python train.py --num_hidden_layers=11 --n_experts=256 --d_shared_expert=0 --moe_layers=[3, 4, 5, 6, 7, 8, 9, 10] --normalize_top_k=false --norm="rmsnorm" --batch_tokens=[32768, 65536]
Below are experts of layer 6 (counted from 0) of a mixture-of-experts language model. Rows are named router (the router's row for the expert) and show model dimensions 0-159. Each number is 500 + 25 x the weight over its row's rms, rounded and kept within 0 to 999. Numbers have three digits each.
After each expert's rows: a language model's description of what the expert responds to; "comes before" lists some tokens at least twice as common just after its tokens as in all text. This comes from a sample of Wikipedia text that the model never trained on. Tokens count by the router's weight.

# expert 11
router:520537472531512523510526483505550477514535536527481490525460492542517469489494464525521507486528514495481440471515477519453460490513524467465509548505478534527470519458507493477467481473508476463486512498454512501511548504502533522543533484511507489459494500502552496508533485521483492551518460506475508517456509479511512487487520506496529484500522510491488511469533545474501486466500528524504499519508492477456515479495490548516507491479513490506465460530501475464480497560490536
Line breaks and markup
comes before: "\n", "|", "-", "The", "===", "=="

# expert 7
router:517530510498533498507476509508503514514491499523509470499478500478493487480474526541526463529501478483496486546512495505530521467482524477533505495510522535479544558490530501442457481492454506508516531527539501526490467525526513507519511518492475538517524464505518524532523441511513539476493510510486450466517475497497476448472481524446486487512527482517538502472504483441505480507511534502458489516494481479526488480511533489518444513445490536474512513561515493493526504495510490
Word-start pieces in sports tables
comes before: "s", " |", "d", "lic", "li", "t"

# expert 60
router:485500483508491472470476517477512498489503524471546485536476474470497516492527466512515544468548491465507523518498522494472513520477462520508495458515472521514519452541476482519493520521459505492535481461517509540510496478483505517525505491527525483526475521489515528468508471469533472531470440480503521482488471486534484530515549474526529538497533538503497529490497470488454483475497534516475503524524493523476502504529498519541542509505539467490510464455493466546460485525478534
Institutional name words
comes before: ",", ".", " and", " (", " University", "'"

# expert 5
router:501494536531497473458484508488504511496521488504499478474460481480506502527498506503507490530474515526506529494472464530533543480521533530530543516494494501495476472526492458490497479514510542506485491529547488503533527542489522516522464547509505516510465514496488547473478549458539491520526530535533555480487482491522489518482487493500533513490523535523470483489503473535506509504506495494489520527528497435561490457522466515554460493468481498521505519508493508496450469447525493
Non-English name syllables
comes before: "d", "h", ",", "t", " (", "k"

# expert 53
router:456497463473498558503516452506484500496500505521497501489510456524472476512535474482518523502479490489504517458445475522520489465460506526503463511520512528517523541499518489496509551512540536478517516503493501446498553465505472502470467449500504526508513526478505498487485520491498475480506486504487554532513513489524507519530480473504491501492469491502506535536502520484503529517469497491530529498516519491519490507474460537496512484549471456539470528472474475531517562483493430
List conjunctions and articles
comes before: " ", " the", " a", " p", " f", " and"

# expert 54
router:521477504482520494493473548488520470534514484511526465519523463531499495475531544529518461481510557491470456506490445509482480475496523456509541468512498530470559486518467467495508526513515467475466512514517484520532524474504501490514484484522526541495472474540508516514445535531516525480478469488456468526554473527530476496463487508520501485482504508513504515493522522488529463496490486496495472530549486490491502485497517522477466476474518530482546498461494466492533493479523503
Words before numbers
comes before: " ", " 1", " 2", " 3", " 4", " 5"

# expert 26
router:506532528486486502549492537490472512533490492518516469467524493484503513475506522491508503489500478495514520486521496488484498516539462451496438473457486473503504510477470498548529475483490505496468463472492516525514475502512517489474515484531480560494522560491532488480463510462485542498494462485503509499467497523537480549552473485493511478519467525493508542541511506453527497558497512493547501507516461533520471497474505458483492497491463483525468496485504521537464475524458491
Decade digits and nouns
comes before: "s", ",", ".", " of", " and", " in"

# expert 31
router:462529469532524511527467523520504552463485542514553493482553438470528485493511520504495523495495482481482531523527507496507500501507515512475488512467477477521501478504445512533489491490531475479481463504493468534482468539511512499460556503532462469501452475508518497499500501459503450505527473502503499473519512496553512507478492498490522467531523497500471508462546456507488505497498480521517511501516524504512476492514500520501488514505514516497477526438470534506478548561487537
Place and nationality endings
comes before: ",", " |", ".", "'", " and", " ("

# expert 47
router:487489437515486544485507500468529489464501543484482494463501498473516540497485525489488459531479493471492471504538529520461490479468490457508527525535496478476505487490468504526516506533486477558492505534499499497462480448491498480523468526462515520516489478508501499476488524506457499490479532488493513479473498500483509455501508465468494497545461466487518536537440516514507481500488511540459471516502495460504480514489498439441500513488496532477530504498547527553489508508483515
Word-stem middle pieces
comes before: "ed", "er", "ing", "e", "d", "o"

# expert 24
router:469503499533511477476513489500534495438485501514514502494504472476516530497535478517480513530475498473521520513506475493462532517522498511483533502525500481452475458546463487512496497442463515499540506508528513474508488530483521479481535520530508501485490443502533481481471528502504472513445524501521525503524513467469482472508507493483504531485486487475476448582482465512451461492507518533475468505515486484534486509483517475465521449498526497501461501527519529545458496500512486
Romance-style name syllables
comes before: "e", "er", "al", "o", "ed", "es"

# expert 28
router:510528502496503501492499538471512504515520537504492515466497528470495499507460532483488506470464444500520464539527530488471512498526446500509464484519524514506525543493502484485481489556523485510456538474460487467476440504504471490494460475506514503556490526519493484496550507522501478516489504529489482537518524492455512494533512542518547529482492519485521496510483504492504485483550494480483451479529512470496472454468542475470551532502511507472489481465464512525472494525502491
Mid-word Latinate pieces
comes before: "ence", "ic", "if", "ed", "ing", "ent"

# expert 59
router:543503453495512510508545506519511515482513482538546538542506530513473515476515517502532510483459493464479511537541520535475480487511502514475506458486506531495544436518512486498459492536478527484510506499478515515469474502476531513497517505502461459485519518486506512473486505501518511527489493505518510495489474472545485517467476487524500492500471553534483535484513493470489531428506543548455486531535485488494479454553502512477492497453501465476475513484506536502508469484500528
Institution and field nouns
comes before: " of", ",", ".", " and", " in", " ("

# expert 58
router:487460526515508456538521481522443486494493479504513519506498500524539475471476454518467518505543529444504512497530493525438512496503518461504482534499517483469516483470499489513496500539494494537481513475496541522514496510543470474468459502492509524486545520510532524473535516478455461548497474498550482462484530522543482502533490478524482516474489529518503469524490481461558470516482484544531494505520524509468482488495535499536476496524465503476528508474494501500507512497519491
Closing parentheses in discographies
comes before: "\n", " of", " |", ":", " by", " in"

# expert 17
router:520517481458522522484492527464501458509473526519495495494516461485551511495524515536479463510536543469529505535505483484487473509494501520475517503523482478487511462526515518529463510544478440477501482527507487450488522476486508490490461505515488510468477478539522506473553457513502466502545480457461516456529493529513494507475511470504499503508509514523492450500551472490491535505528491539480508507504508444529494528521535508487469515472514520465472501520540493474513550523495527
Table abbreviation letters
comes before: " |", ")", "A", "G", "I", "N"

# expert 0
router:474475525556510485505490486547488515501540517488481470470539494499551513510533483484522507525477517559503494465499512513546537510506512460466490489493516482495503476531492497505517498507519507494519465489522525460513520516480510526516485498548531451481483493511448521481446521504497513528506524477545494539532512538454467535520474458537511484484534499507523481481475510460546529541513514531496477504512506524491481452508503514543535504469511505484490540477462506475534474511526483
East Asian/foreign name pieces
comes before: ",", "a", "o", "u", " (", " and"

# expert 62
router:517515501472525466513447489510543485516459482499463479527491463502504495483487508514488468479518551526521507537513523496503454498539526488523500469514488508497505485484537524452516493516500460462489518509550500452479517504467521504499551504459487504493502445488474498476541520513463482482542538516486484496537544503494466485516514520461516518451498487466489491517572495508521484489499477531501486504494489468494488540517515536481505512497483514504502477548493470448520554471474477
Sports table punctuation
comes before: " 0", " ", "|", " 6", " 1", "0"

# expert 32
router:497492464466514466522514487513494499514445529538484514506506501490489479513482473526531508456512483489512453491526468506504465460487515519496473541510487494526521502498516499505496545497520474510562510479479498489494488520534519498505515463484511574524551490469537503511559491465497458517558484510540510479512512506486502497498520463528508484495507461486507479532519513494540466510523468547535553501553478492518512558481508538517504517522519485479525496516486484507473520489450517
Prepositions in award text
comes before: " the", " a", " Best", "|", " his", " 19"

# expert 10
router:512470562510500496504503508492542505519526477495478492530513498522511493463494509529477478533503529521497526480480489524479488517471459521475506507504478533484472472513466470503533472495491500468511466525482533531508499486440492506484526539468511447485484492545493546494449538504497504474456537481496481529534508472496473476529467496492516520513482544525464520548484461523506490451501508459476506471489477533508528533495537540504515461502529529503504567523534495521497475511508487
Capital letters starting names
comes before: "er", "o", "e", "an", "re", "ar"

# expert 39
router:505503509521506441494486536526523471482501452534495502458524480484533508495554549520494501468493484481489476529506524499505499542503481477514487476494460521525537440477495484550519489517496484502464447501489540499521498484490500459487512536535461494460525499477529516524476559483514531481469524479490538468505533532497486482510484495463507497506508511478500548551494478484500535467492510513512486540475471513490515507496507488510543476569535474512495503508552496522511477481509511
Place and building words
comes before: "er", "ers", "ed", "ing", "land", "way"